config.yaml
num_hidden_layers: 10
hidden_size: 640
n_experts: 16
experts_per_token: 1
d_expert: 384
d_shared_expert: 0
hidden_act: "swiglu"
moe_layers: [0, 1, 2, 3, 4, 5, 6, 7, 8, 9]
router_score: "sigmoid"
normalize_top_k: false
routed_scale: 2.0
balance_loss: 0.00403
balance_bias: false
router_bias: true
init_std_router: 0.00869
lr_router: 0.00219
num_attention_heads: 5
num_key_value_heads: 5
head_dim: 128
vocab_size: 8192
norm: "rmsnorm"
norm_place: "pre"
norm_eps: 1e-05
positions: "rope"
rope_theta: 10000.0
rope_fraction: 1.0
qk_norm: false
attn_scale: 0.0884
tie_word_embeddings: false
parallel_block: false
init: "trunc"
init_std_qkv: 0.0153
init_std_o: 0.0
init_std_up: 0.0153
init_std_down: 0.0
optimizer: "muon"
learning_rate: 0.00784
beta1: 0.95
weight_decay: 0.019
lr_head: 0.00387
max_grad_norm: 1.0
warmup_steps: 200
schedule: "wsd"
decay_fraction: 0.62
decay_shape: "linear"
final_lr_fraction: 0.05
batch_tokens: 131072
max_seq_len: 768
doc_mask: true
z_loss: 0.0001
train_tokens: 1294000000
max_steps: 9873
dataset: "wikipedia_en"
Below are experts of layer 3 (counted from 0) of a mixture-of-experts language model. Rows are named router (the router's row for the expert), gate (a neuron's input weights, with its number), up (a neuron's input weights, with its number), down (a neuron's output weights, with its number) and show model dimensions 160-239. Each number is 128 + 24 x the weight over its row's rms, rounded and kept within 0 to 255.
After each expert's rows: a language model's description of what the expert responds to. This comes from a sample of Wikipedia text that the model never trained on.

# expert 10
router [ 85 135 136  91 119 176 167 155 170 126 102 135 176 123 160 114 133 106 117 145 146 142 145 134 165 181 118 144 159 179 101 116 122 102 141 109 111 127  86 158 155 100 104 121 135 103 111 119 145 149 149 137 109  94 148 125 132 109 123 129 132 166 114 167 147 118 155 116 108 151 163 132 132 126 118 115  88  94 122  84]
gate0 [145 134 123 117 145 144 101 132 153 121 125 147  98 131 138 133 122 111 110 110 122 132 166 129 147 154 166  87 102 188 124 128 170 136 154 138 157 154 164 141 125 194 115  88 121 106 147 134 117 129 185  91 122 166 153 109 155 126 150 142 130 145 110  96 149 107 147 122 138 172 147  89 164 165 145 117 131 139 133  87]
up0 [112 142 106 133 111 113 222 174 141 112 146 141 184 114 139 124 112 127 128 127 162 142 135 112  91  95  90 167 142  98 126 133 118 139 149 137  92 103  85 167 131  89 149 154 128 135  72  86 103 131  83 167 139 120 143  99 176  80 118  91 129 109 122 123  99 115 142 127 148 120 114  85 147 100 129 139 115  99 116 151]
down0 [122  96 118  95 106 132  88 135 121 106 134 119 113 157 112 122 155 122 138 126 151  93  80 131  89 115 150 149 110 126 107  95 112  90  98 121  73 122 141 144 132 105 136 112 146 143 165 139  99 123 153 101 123 108 162 152 104 185 151 149 106 149 129 102 138 113 119 100  91  98 130 149 156 103  91 133 143 113 125 113]
gate1 [ 95 106  84 111 126 128 144 138 125 120 103 160 148 136  79 157  97 146 142 129 121  77 132 169 154 133 171 101 103  76 123 137  51 144 160 126 154 154  92 139  82 147 126 131 115 154 125 131 115  93 113 117  86 144 147  98  68 120 141 137 138  99 136 137 121 118 149 119 137 133 187  66 122 107 115  86 156 148 160 125]
up1 [131 135 135 125 114 140 147 144 148 142 104 130 108 133 115 148 148 137 157 173 119 112 112 101 144  97  99 153  93 146  87 122 134 120 114 142 143  92  99 148  91 140 157 113 177  92  84  81 136 169 144 155 137 121 139 145 128 119 109 118 131 133 155 147 166 119  95 145 108 100 108 167 130 132 172 102 135 137 132 120]
down1 [125 162 157 119 154  99 135 143 144 123 124 141 136 128 106 125 134 162 140 114 151 115 106  77 162 120 112 116  88 125 112 138 126 161 103 144 156 152 112 130 146 134 137  92 160 107 121 120 122 119 161 130 162 135 111 152 165 108 136 113 121 132 128 143 141  94 116 153 109 133 131 113 154 165 157 142 122  93 107  72]
gate2 [134 117 148 110 141 119 102 155 142 111  96 141 143 138 149 116 125 142 109 121 129 131 172  96 143 148 146 154 110 160  96 136 132 148 126 129 125  93  60 165 166 141 117 128  90 148 114 142 133 157 162 153 112 132 157 110 117  86 165 180  76 131 123 140 123  91 121  79 145 129 120 131 105 142 157  85 136  65 135  69]
up2 [154 112 115 157 137 152 139  86 134 125 106 102 147 124 193 171 123 123 103 168 132 149 153 132 119  93  84 179 121 147 137 156 130 139 101 122 139 119 143 167 103 129 146 103 142 126 139 177 136 163 137  99 143 131 133 149 124 140 125  96  93 115 128 139 202 112 162 105 108 126 164 137 136  94 158 121 127 104 156 150]
down2 [125 117  98 102 167 143 149 104 133 153 106 130 129 155 100 126  70 123 126 156 112 117 108  69 125 136 105  79 102 121 122 117 136 159 105 144  62  82 153 175 101 105 106 152 119 147 142 167 122 165 139 120 138 117 167 107 122 162 151 144 137 165 138 127  91 120 134 111 157  92 114 164 114 138 109 105 120 108 141 157]
gate3 [133 178 145 109 149 116 120 111 115 119 131 152  91 123 125 129 129 154  84 102 157 110 153 148 117 161 121  89 124  99 116 135 162 119 118 168 124 156 102 162  96 139 100 160 149  92 150 122 144 114  69 122 125 130 139 175 140 182  83 178 127 145 153 101 149 133 138 137 147 154  83 140 147 151 125  80 107 132 117 121]
up3 [113 128 122 116  91 139 134 171 132 132  97 146 130 128 151 126 104 115 119 149 112 107  98  96 146 117 135 111 115 173 124 132 120 116 117 106 136 121 108 140 151 145 148 127 123 143 157 140 104 103 143 165 121  88 129  95 155 169 183 125 137 136 158 139 138 117 121 126  99 148 107 112 102 122 111 132  91 134 101 118]
down3 [108 103 113 118 133 132 135 125  97 133 148  80 130 113 135 138 171 139 165 101 110 116 134 127 145 135 156 169 146 118 176 103 154  91 144 141 138 147 114 144 135  82 146  87 147  87 132 135 174  81 115 134 101 108 134 140 145 129 151 131 165 129 149 139 118 126 148 142 101 119 100 138 108 106 157 128  98 105 157  96]
What it handles: Starts of names and codes in infobox fields such as ChemSpider, DrugBank, UNII and Kingdom/Clade, plus LaTeX backslashes and SMILES.

# expert 7
router [115 114 121 173 124  87 110 159 178 145 122 148 168 158 138 104 126 151 138 173 109 147  76  79 122 108 136 106 131 123 111 135 115 145 116 109 114 112 103 146 129 134 123 133 142 102 120 136 112 160  95 135 114 133 119 132 143  85 129 150 127 178 188  82 129 118 150 114  92 118 147 148 143 110 137 133 127 122 123 124]
gate0 [137 124 123 130  85 163 112 132 140  86 130 143 134 125 156 163 129 104 109 126 115 125 121 132 102  81 131 104 107 171 119 158 158 126 128 133 104 115 116 123 159 155 129  68 139 125 139  79 134 128 134  85 117 125 117 139 116 114 105 123 104 149 198 130 119 138 152  81 187 126 136 132 123  79 108 133 131 146 153  84]
up0 [116 147  94  91 155 151 137 156 129  97 110 131 116  85 135 153 114 121 179 121 111 156 106 157 104 146 111 114 117 147  85 116 173 127 113 116 117 161 118 152 142 112 163  97 200  89 132 115 134 148  69 121 165 109 148 131 138 119  82  92 126  97 152 126  93 134 103 130 129 152 159 145 136 118 161 134 137 125 133  96]
down0 [111 122 126 121 119 142 141 123 144 146 159 147  97 142 127 170 133 107  92 119 138  87 135 153 153  76 117 106 143 135 131 100 179 155 126 130 125 145 123 106 133 156 168 121 134 132 146  95 205  99 120 139 162 139 131 106 139 131 141 136 134 121 153 125 121 139  86 155 138 123 166 144  66 123 122 162 114 141 150 155]
gate1 [135  99 106 191 140 127 160 115 111 112 117 107 126 145  90 117 140 109 120 136 149 114 130 136 106 113 111 110  94 104 121 118 123 100  93 130 152 130 137 128 135 169 116 128 140 109 123 101 108  99 135 136 185 143 113 123  83 108 134 165 142 109 143 129 119 123 104 124 111  97 153 169 165 139 133 110 128 166  99 107]
up1 [151 153 124  88 123 126 111 169 141  94 116 107 143 130 180 162 117 145 101 156 166 183 128 108 125 115 105  95 122 134 129 122 100 155 150 128 153 146 131 138 118 126 137 106 142 105  78 129  97 108 116 144 146  92 104 144 133 131 103 148 100 134 122 101 158 130  98 106 129 178 150 104 142  95 145 130 145 104  91  91]
down1 [149 124 158 112 113 123 102 129 122 125 131 112 128 104 175 124 114 119 122 158 101 171 134 138 120 128 102 129 135  94 163 123 103 150 150  75  83 112 127 137  97 112 137  98 157 162 149 108 102 140 144 149  97 107 138 152 132 123 135 102 108 143 159 150 134 132 140 144 137 168 145 139 119 110  79 113 118 152 119 166]
gate2 [ 89 106 134 130 139 142  91 185 117 102 114  76 177 115 108 158 117 110 102 140  70 119 113 137  80 154 140 115 128 129 112 150 116  96 197 152 106 143 160 156 151 130 124 139 132 128 158  97 130 128 106 141 138 103 183  84 162 161 146 128 139  79 127 135 157 146 155 152 122 148  96 102 124 142 118 169 123 138 157 142]
up2 [142  99 113  95 135 157 143  90 104 117 112 106 161 126 126 158 135 181 139 114 110 121  71 106 126 160 147 155 117 127 170 117 126 133 175 107 133 112 153 177 129 144 123 145 125 164 128 111 174 134 126 125 156 155 169 114 171  84 157  93 175 105  99 122 121 151 112 126 128 122 118 127 146 120 105  92 129 107 112 121]
down2 [115  87 150 127 159 186 155 149 111 140 161 101 130 133 156 144 129 161  76 104 157 148 135 128 121  72  87  79 146 138 132 119 105 114 155 141 161 106 163 161 127 130 148 147 126 136 168 191 142 133 127 145 112  62 155 162 152 138 155 129 119 118 139 140  99 103 106 129  95 102 107 133  87 117 111 132 135  89 178 137]
gate3 [127 151 110 122 110 139 151 140 159 114 163 140 111 165 145 130 147 119 133 151 118 125 150 134  92 176 139 141 134 129 161 112 105 115 149  81  74 123 124 131 134 149 165 102 181  95 114 147 185 136 118 137 138 134 161 159 130 140 156 129 122  85 120 100 136 103 159 117 136 141 145 138 130 141 131 114 110  94  90 127]
up3 [102 151 140 121 159 148 101  96 112 104 133 188 127 181 116 106 131  99  87 169 138 128 143 131 127 110 106 140 118  92 121 173 188 135 167  89 115 133  83 142 102 109 159 132 117 110 140 114 153 161 129 127  85  91 126 127 143 130 165 132 124 132 146 131 130  90 164 139 126 133 133 106 154 138 159 121 185 124 159 110]
down3 [167 104 157 146 128 125  71 138  94 113 147 168  89 124 165 109 105 187 132 130 156 137 123 134  80 119 110 161 143 153 112 125 148 181 150 136 138  86 122 129 153 112 126 145 124 136 133 133 129 159 131 149  75 149 108 153  94 132 135 131 134  79 144 123 137 101  73 112 129 159 126 123 155 123 137 183 156 112 112 111]
What it handles: Country, region and nationality names and their word pieces (England, Soviet, Saudi Arabia, Faroese, Moldovan), plus ethnic adjectives like Italian American.

# expert 15
router [ 90 143  69 158 123 136 156 143 136 132 133 142 145 113  66 140 168 110 127 162 136 143 134 120 161 116 150 124 147 119 148 140 120 115 154 144 101 116 113 131 107 111 159 166 167 104 101 117  92 147 123 111 134 140 118 113 171 115 110 127 147 140 115 118 130 136 150 120 125 110 152 121 117 145 122 152 131 132  78 109]
gate0 [105 143 114 114 124 147  84 173 162 121 148 120 166 142  69 124 143 101 106 120 118  98 125 129 132 130 102 159 129 138 106 133 133 113 125 125 110 106 162 157 188  95 145 117 151  62 161 133 170  99 109 101 132 151 140 115 140 102 152 145 157 124 144 169 130  84 176 147 122 141 137 160 107 143 148  82 135 157  85 155]
up0 [138 148 138 105 135 159 171 128 142 167 118  92 131 138  71 106 149 107 139 131 148  88 176 105 113 112  98 119 104 110 105 148 154 102 163 132 147 133 138 162 118 102 122 180 122  94 131 139 123 169 124 112 103 124 140  97 169 134 149 118 150 147 170 118 125  49 152 177 138 131 136 128 151 147 143  76 117 185 105 116]
down0 [131 121 112 102 136 151 115  75 130 107 186 136 143 125 141 145 133 143 153  99 125 127 164  63 151 118 150 108 114 127 159 117  84 119 100 165 143 155 159 127 134  97 179 114 115 111 125 111 114 132 122 108 115  65 161 134 109 140 133 157 151 131 141 132 161 133 135 103  79 137  97 111 142 128  69 125 147 116 154 168]
gate1 [130 163 142 112 129 114 106 149 138 184 118 158 101 132 139 164 139 123 106 114 159 170 112 112 126 107 125 142 148 128 149 117 158 128 151 123 136  56 153 164 110 136 181 145  82 112  73 100 164 120 121 117 116 127 150  91 147  87 132 168 146 153  93 136 145 144 134 177  91 102 118 134 133 110 120 143 120 125 123 151]
up1 [158 141  97 157 147 103 142 123 152 142 120 127 137 142 109 189 111 124 116  95 149 134 120  53  88 126 117 131 142 146 141 131 123 174 165 137 105 113 155 157 159 163 137 141  76 104 101 115 157 118 120 143 115 163 130 120 132 142  97 166 156 130 101 177 173 101 112 174 127 129 140 108 134 131 113 143 126 148 115 153]
down1 [127  97 126 132 100 119 154 102 125 124 120 139 151 110 140 103 127 106 141  97 166 123 113 127 102 146  83 142  77 104 127 148 138 128 114 125 103 123 147 103 132  97 148 136 158 105 141 161 110 137 119  88 129 152 132 120 107 148 148 141 125 124 106 144 143 158 122 127 100 144 146 130 127 102 158 114  95 121 171 145]
gate2 [110 129 121 133 140 146 103  93 171 127 131 145 169 119 112 113 113 158 139 158 169 177 104 108 128 115 130  72 154 134 128 127 131  98 148 142 151 105 107 116 145 112 151 121 139  77  90 173 137 130 133 150 180 120 178 137 106 131 129 136 127 152 168 122 118 120 168 116 123 124 112 113 110 136 177 133 127 111 103 135]
up2 [130 124 138  82 185 134  90  87 112 129 120 144 154 139 115 147 130 140 116 150 150 122 106  73 117 114 158  71 173 143  82 140 120 124 149 113 142 127 133 103 109 118 125 117 160 145 155 130 120 107 114 119 140 116 180 157 127 169 123 155 117 179 114 135  96 173 141 143  91  90 150  74  91 105 169 131 115 132  68 130]
down2 [150  90 134 130 122 137 122 118 152 121 133 130 103  74 130  76 169  78 166 151 133 112 129  93 127 145 124 155 105 184 140 120 129 129 133 125 115 179 114 106 104 160 166 108 103 124  99 178 107 138 106  92 155  84 135  93  90 160  85 156 124 137 124 152  93 124 144 137 122  87 139 139 168 157 131 132 129 143 141 122]
gate3 [150 128 114 149 132 129 148 169 127 138 100 130 113  76 116 134 119 136 156 165 110 116  76 136 122 136 122 149 108 157 117 148 137 141 144 155 119 121  81 101 106 127 121 119 134 121 127 111 134 133 141 158  98 149 142 148 115 102  56 152 151 153 119 150 134 187 140  97 162 115 154 112 166 150 117 189 126 130 105 101]
up3 [ 98 115 108 109  92  89 143 139 137 158 135 119 137 145 183 122 115 135 106 159 170 122 105 139 119 101 131 140  75 187 103 156 118 124 117 154 155 147 118 145 109 128 135 140 131 115 123 100 117 126 128 156 122 122 130 122 118 147 127 157 151 142 160 135 128 188 134 129 131 111 150 120 149 131 114 137 124 109 135 110]
down3 [139 180 133 103 129 122 137 101 107 144 173 103 158 134 151  97 120 124  91 127 111 156  77 145 122 143 130 146 186 124 132 114 129 122 125 109 141 139 146 116 107 139 120 134 105 116 115 148 161 144 113  90 127 135 116 109 102  84  87 134  76 144 147 119  84 121 169 140  82 140 139 113  91 109 157 145  78  76  94 119]
What it handles: Letters and pieces inside Scandinavian, Hungarian, Spanish and Slavic names, especially accented ones like ö, á, ó, ø (Björn, Norrköping, López).

# expert 9
router [140 121 137 139  72 145 130 146 173 131 121 147 148  83 152 150 129 170  85 125 164 126 115 137 158 171 131 123 171 161  92 125 133 100 155 143 139 124 111 143 137 170 140 107 156 129 111  94 157 121 162  91 128 122 139 107 144  94 178 143 119 131 109 128 176 162 154 157 104 107 178 141 155 119 148 169 134 137 123 115]
gate0 [194 147 102 128 156 132 114 118 123 142 115 169 149 115 112 115 163 148 103 121 120 155 121 116  95 123 154 162 122  88 129 130 102 137 138 136 159 139 101 128 131 149 152 105 159 137 168 144 139 107 138 113 157 119  92  92 111 115 148  75 128 130 121 141  98 137 130 135 143 154  95 117 127 125 165 153 139 134 152  96]
up0 [127 149 140 154 139 100 123 140 153 143 113 140 137 190 118 145 148 114 147 116 178 130 151 108 142  98 115 117 140 144 160 138 152 160 137 108 145  80 118  94 110 136 115 129 138 107  98 136 127 121 165 106 139 130 175 138 161 153 103 126 136 118 103 135 162 109 134 102  91 151 141 127 142 121  88 133 131 136 130 165]
down0 [116 118  94 160 106 138  90 132 132 126 174  93  86 138 153  91 103 174 134 126 119  98 123 102 134 140  83  94 150 144  96 156  71 138 134 166 138 112 149 129 129 109 123 105  97 139 137  59  86 139 121 145 166 162  80 107 114 121  70 151 103 164 122 119 138 111 117 171 130 164 139 115 109 141  94 154 155 165 134 144]
gate1 [141 127 184 117 132  91 117 125 119 150 145 109 137 108 122 142 131 141 119 128 112 126  89  97 142 101 101 124 184 120 120 146 136 123 137  96 120 128  89 131 169 118 107 164 114 164 134 176 162 151 107 138 127 147 114  84 101 127 116 123  94 124 124 141  91 164 160 125 135 116 100 146 119 102 113 134 105 154 112 156]
up1 [142  76 127 149 108 139 146  96 100 103 140 113 122  95 113 101 119 165  92 103  88 157 135 107 120  90 133 126 135 155 112 165 153 128  92 114 109 121 125  97 105  95  86 142  91 106 159  93 142 149 151 138 138 134 106 108  87 133 109 129 121 146 131 163 116 138  97 122 144 126 120 122 122 120 115 128 126 120  83  85]
down1 [151 101 139 106 121 150 125 120  99 113  95 132 188 128 114  86 150 107 159 100  90 126 147 108  85  94 107 106 146 138 187 130 151 155  96 144 163 129 131 131 138 113  88 145 115 107 113 166 120 128 134 129 127 145 119 121 108 149  93 111 140 112 119 109 124 153 117 114 119 125 118 113 110  86  95 144 109 119 103 113]
gate2 [ 90 116 159 178 144 150 136 127 114  98 133  60 126  84 118 124 109 162 131 128 112 128  89  99 136  87 117 133 120 152 179  76 100 117 136 146 133 114 121 108 143 116 136 137 149 118 158 134 124 124 113 113  94 122 166 132  89  90 127 126 168  79 166 116 140 134 122  89 101 140  88  94 112  78 103 129 137 132 129 125]
up2 [122 150 139 103 124 130 165 147 149 129 176 136 121 139 131 151 124  86 137 134 136 113 139 131 103 186 177 115 160 138 105 126 161 141 126 117 197 125 125 154 122 150 120 101 114 101 167 111  92 118 125 129 135 155  84 118 157 114 174 126 126  71 175 142 119 128 154 202 120 154 160 116 117 112 126 143 106  92 158 129]
down2 [131 128  88 147 131 158 149 186 134 117 139 155 143 113 107 121 119 135 107 152 104 129  94 103 112 131 103 150 121 125  84 121  95 132 150 131 133 129 125 137 142  96 127 137 105 108 120 120 129 157 124 106 114 104 128 113 141  96 113 118 123 122 141 125 112 112 184 162 116 141 131 103 126 138 133 125  38 136 116 116]
gate3 [132 146 130 122 117 104  96 132 146  92  77  60 144 108 136  99 189 156 110 125  87 114  99 120 112 107 115  79 118 137 135  99 139 146 106 140 133 129  86 131 147  92 155 133 109 129 120 101 124 140 113 108 117 128 153 146 156 119 114 127 126 146 138 140 135 123 102 120  91 140 135 160  86 142 113 124 114 121 132 116]
up3 [112 136 108 149 154  94 106 162 134  98  86 103 105 130  82 122 134  88 124 117 120 124 104 136 140 133 145 106 132 183 135 119 140 150 168 110 125 182 140 128  99 128 103 117 138 117 146 106  88 105 136 170 108 145  81 190 142  92 161 123 174 157 153 124 163 159 106 111  88 152  97 199 170 140 136 134 131 122 125  93]
down3 [ 90 125 164 121 158 138 102 135 118  99 111 131 141 142  94 123 135 110 139 107 132  96 132 100  84 108 131 155  98 157 123 154 131 139 136 139 155 121 133 158 113 108 114 167  92 170 119 104  95 157 101 159 147 154 121 141  94 123 149 155 133 173 125 102 159 163 101 146 145 166 122 122 128 142  90 122 108 132 121 126]
What it handles: Tokens in college and pro sports contexts: stadium names, W/L results in schedule tables, league and team names, universities, NFL, NHL.

# expert 12
router [121 127 105 167  77 141 145 148 170 123 131 160 172  61 174 110 189 157  91 121 111  99 126 143 115 128 154 139 134  95 107 113 124 129 166 123 104 115 118 153 102 127  97  91 132 107 109 114 120 124 106  89 157  71 137  98 116 120 165 126 119 157 133 128  88 149 130 123 121 151 148 105  87 108 100 157 166 139 142 120]
gate0 [131 104 144 118 120 138 113 131 126 146  67 163 100 121 145 107 149 165 125 149 110 106 146 150 146 149 125 151 115 121 103 134  95 130  99 185 114 210 138 170 117 158 137 117  97 138  98 136 129 138 127 125  72 119 159 146 109 148 105 128 137 147 118 149 114 121  93 116 152 131 144 127 119 118 135 138  67 105 137 153]
up0 [153 109 100 137 127  97 102 162 136 121  90 138  93 155 125  79  83 150 147 154 102  81 127 176 107 106 101 107  87 139 145 154 142 144 109 154 177 139 156 169 169 131 158 136 108  83 153 141 117 152 160 152  85 138 163 155 122 114 148 111 120 119 134 120 119 132  79 133 141 141 126 110 127 112 135 116  97 109 137 139]
down0 [123 151 116 141 148 119 134 128 134 130 102 136 138 126 155 104 149  78 149 147 123 152 143 157 160 144  87 126 175 130 116 128  99  61 101 156 121 124 126 132 127 139 109 122 119 149  70 140 116 110 104  61 127 101 149 114 205 132 147  96 119  94  77 138 136 140 106 106 121 128  83 115  97 143  97  99 130 164 102 140]
gate1 [103 109 149 125 117 163 122 156 135 166 137 113 110 139  86 162 144 107 121 115 158 143 140 152 118 139 188 127 154 109 151 150  94 148 120 149 117  91 137 146 153  88 141 127 114 179  93 108 153  92 101 130 113  85 137 167 118 167  85 111 114 155 140 147 129 163 140 137 109 159 137 119  92 119 148 123  74 137 108 130]
up1 [163 118 138 146 117 121 135 111  90  80 105 124 116 147 126 118 164 158 131 119 105 157 130 144 124 139 109 102 129 164 127 123 162 114 156 146 112 140 101  90 141 141  94 169 152 122 110 106 111 126 147  91 117 168 135 118 117 108 152 100 104 143 163 128 140  74 105 129 128  91  91 100 134 108 108 138 155 105 130 148]
down1 [168 121 119 142 120 159 110  94 119 122 170 177 130 167 132 116 126 144 125 139 135 140 119 144 133 108 117  96 136  94 141 127 114 103 109 107 129 144  88 129 158 121 154 129 111 121 141 136 128 131 107 125 127 130 139 149 141 150 152 127  99 142 146 142 156 101 132  91 108 137 129  96 100 121 108 127 104  97 136 109]
gate2 [121 122 124 145  73 163 115 119 138 141 128 123 148 153 108 119  94 103 121 129  74 116 160  88 144 113 131 157 111  92 122 140 112 100 162  80 120 146 108 112 113 157 102 142 121 157 134 118  88 116 125 101 103 132  91 144 124 153 144 115 121 152 115 112 164 103 160 143  75 127 146 112  61 164 154 104  77 125 151 134]
up2 [149 110 112 109 163  91 155 124 166 147 131 125 153 146 168 132 154 101 121 122 128 120 140 176 109 105 129  99 123 155 103 134 122 148 167 145 171 158 102 148 166 147 161 161 122  94 105 114 124 147 175 137 125 115 134 130 112 125  97 139  90 122 100 125  93 130  47  82 139 142 134 100 121  86 129 149 116  97 111 124]
down2 [157 107 127 135  91 138 111 117 126 143 138 149 119 121 123 101 167 145 115 119  94 129 150 116  94 112  94 137 146 143 119 134 124 104 131 158 133 151 108 107 124 150 137 105 102  89 138 110  64 135 121 152 122 146 105 117 167 144 156  71 152 123 121 173  95 123 140 141 139  89 129  95 143 121 139 125 124  39 132 143]
gate3 [139 128 117  88 161 117 117 123 126 123 136 116 103  99 140 163 147 122 150 125 104 113  82 118 105 125 122 123 194 100 156 129 120 127 142 133 134 105 128 112 104 126 119 110 109 118 149 111 114  96 107  88 118 163 142  96 148  98 140 133 176 175 118 115  84 116 135 154 154 159 157 118 119 143  94 143 130 161 130 150]
up3 [145 147  91 159 115 107  93  98 128 151  89 137 113 129 159  93 100 135 136 139 135  72 146 122 125 146 126 129 107 137 129 157  89 156 130 144 103 152 145 125 164 100 110 122 109 108 158 135 145 104 114 104 126 146 116 142 144 112 124 123 118 113  95 127 101 158 144 153 136 164 134 152 105 148 166 133 117 132 161 117]
down3 [ 75 124  69 142 153 119 139 120 171 157 109 100 133 155 125  54 144 132 115 134 141 117 130 153 141 110 106 155 145 145 120 109 114 176 118 108 115 139 156 131 108 147 152  84 153 121 105 152 160 119  95 153  87 153 138 154 155 155 116 114 148  85 124 151 111 138 123 124 128 165 144 160 152 125  94 116 153 109 171 139]
What it handles: Digits, percent signs and units (km, mi, kg) after numbers, census wording like "of the population", and election-table cells.

# expert 5
router [124 146 101 107 117 161  96 115  88 151 133 120 126 127 103 135  94 163 112 121 111 179 135 133 126 108 153 120 140 116 108 162 133 101 108 179 139 137 112 136 125 136 113 161 136 101 140 101  97 184 172 136 146 139 158 129 120 123 124 145  85 119 160 106 148  99 137 137 140  97 174 115 117  84 118 156 179  95 134 132]
gate0 [159 144 117 123 140 114 184 139 122 141 124 147 112 127 172 117 121 149 147 107 159 102 117  97 140  96 119 126 119 167 129 164 146 185 169 153 153  84 131 108 150 103  84 127 171 103 103 112 127 155 171  78 160  99 147 164 130  93 133  69  95 181  86  91 155 137 159 143 144 103 151 183 106 111 162 113 139 122 145 118]
up0 [110 130 115 110 138 139 103  97 142 155 144 133 119 113 140 143 132 139 158 102 134 106  80 145  92 141 122 142 107 107 111 125 134 118 136 170 127 108 158  99 124  36 142 145 140 157 193 158 160 128 120 169 169 123  99 132 129 123 128 136 153 139 121 151 120 130 121 130 132 141 125 123 112 139 127 145 106 174 135 183]
down0 [126 121 157 152  88  98 128 149 131 107 123 113 169 131 120 120 128 124 143 154 106 112 173 137  72 110 141 124 148 131 127 119 106 143 140 130 141 112 105 142 145 120 171 178 122 163 139  78 101 127 175  91 148 173 121 114 117 119 131  73 130 137 150 170 102 168 138 137 132 141 132 131  90 109 128 166 135 101  98 112]
gate1 [168 117 139 120 118 102 135 120 145 138 112 100 116 109 123 109 144 158 150 107 129 104 136 119  93 110 132 127 147 122  95 144 124 158 119 146  89 102 116 102 112 134 140 151  94 121 149 166 120 105 147 149 121 106 116 159 142 127  73 181 146 138  87 125 129 102 127 100 143 117 113 147 178 140 131 109 116 130  88  99]
up1 [131 122 125 105 128 104 106  81 105 155 106 127 125 122 148 108 148 156 170 146 143 131 112 129 104 140 115 121 103 124 102 134 126 165 119 124  67 139 175 135 114  97 159 151 115 138 150 184 127  98  90  93 156 132 184 141 154 125 134 136 127 153 114  91 141 122 131 120 129 164 157 112 135 126 114 113 138 104 150 110]
down1 [ 92 165 121 136 131 105 135 120 172 106 130 184 127 134 110 135 108 153 181 164  68 135 132 125 108 106 133  96 123 119 146  92 112 170 111 125 179 144 136 127 128 142  69 128 111 104 169 153 142 164 178 145 117 115 170 170 157 145 136 106 151 199 108 131 129  91 108  98 150 111 114 117 123 127  67 127 111 151 137 127]
gate2 [124 152 127 109 159 105 162 133 126 131 148 104 171 110 135 120 105 121 146 152 109 147 122 145 161 117 128 130 144 124 103  96 174 130 145 123 146 159 119 136 124 133 131 104 132 112 110 123  96 132 155 120 134 162 106 119 101 108 106 153  87 127 111 177 171  97 156 158 145 116 118 110 146 138 138 113  76 141 133  95]
up2 [117 130 117 149  67 123 158 170 105 183 147 114 136 128  89 131 153 128 105 133 113 106  95 146 107 140 118 103 153 149 124 166 121 143 158 131 133 144 161 112 126 127 144 141 123 107 126 102 178 138 142 131 116  86  94  94  97  92 110 138 120 125 171 100 106  88 117 138 130 162 102 138 135 149 131 157 124  74 103 136]
down2 [ 97 132 140 124 124 117 127 144  95 144 119 127 137  50 138 160 128  83 131 136 168 118 146 108 110 151 117 127 108 118 126 116  94 117 140 103  96 130 104 166 163 124 136 140 126 174  92 143 136 114  52 126 112 129 142 148  94 150 107 108  64 112 144 142 132 113 125 112 139 140 129 127  91 105  98 134 126  97  97  94]
gate3 [ 94 131 144 129 165 118 130 134 122 153 103 132 114 119 142 125 145 177 158 161 104 145 117 125 146 100 121 122 168 103 131 175 134 125  97 160 183 156  69 122 176 141 111 148 141 122  72 100 167 151 133 152  72 109 102 131 135 139 138 100 171 122 131 109  80 172 103 110 137 143 136 177 127  93 147 164 128 136  93 128]
up3 [152 147 107 166 116 118 166 154 135 110 111 139 125 135 162  82 121  85 145 132 132 142 134 105  94 117 141 113 131 138 108 118 113  81 157 136 120  87 114  98 125 151 140  97 117  93 127 129 115  81 156 127 143 102 152 149 150 131 170 139  84 143 141 156 121 109 145 157 133 167 183  85 134 114 182 182  74 123  75 149]
down3 [108 117 108 175 123 162 139 150 111 137  65 117 134 106 119 139 132 138 121 159 124  79 128 133  67 115 146 120 130 118 137 144 119  68 107 148 140 125 100 145 103  79 141 173 138 120 122 136 100 114 120 106 127 141 142 109 143 115 143 102 123 156 145 118 144 110 115 146 100 127 130  70 165 111 114 117 142 128 130  79]
What it handles: Mid-word pieces of foreign personal and place names (Iheanacho, Ilysiakos, Sainte-Marie), name endings like -er, -es, and possessive apostrophes, often in sports tables.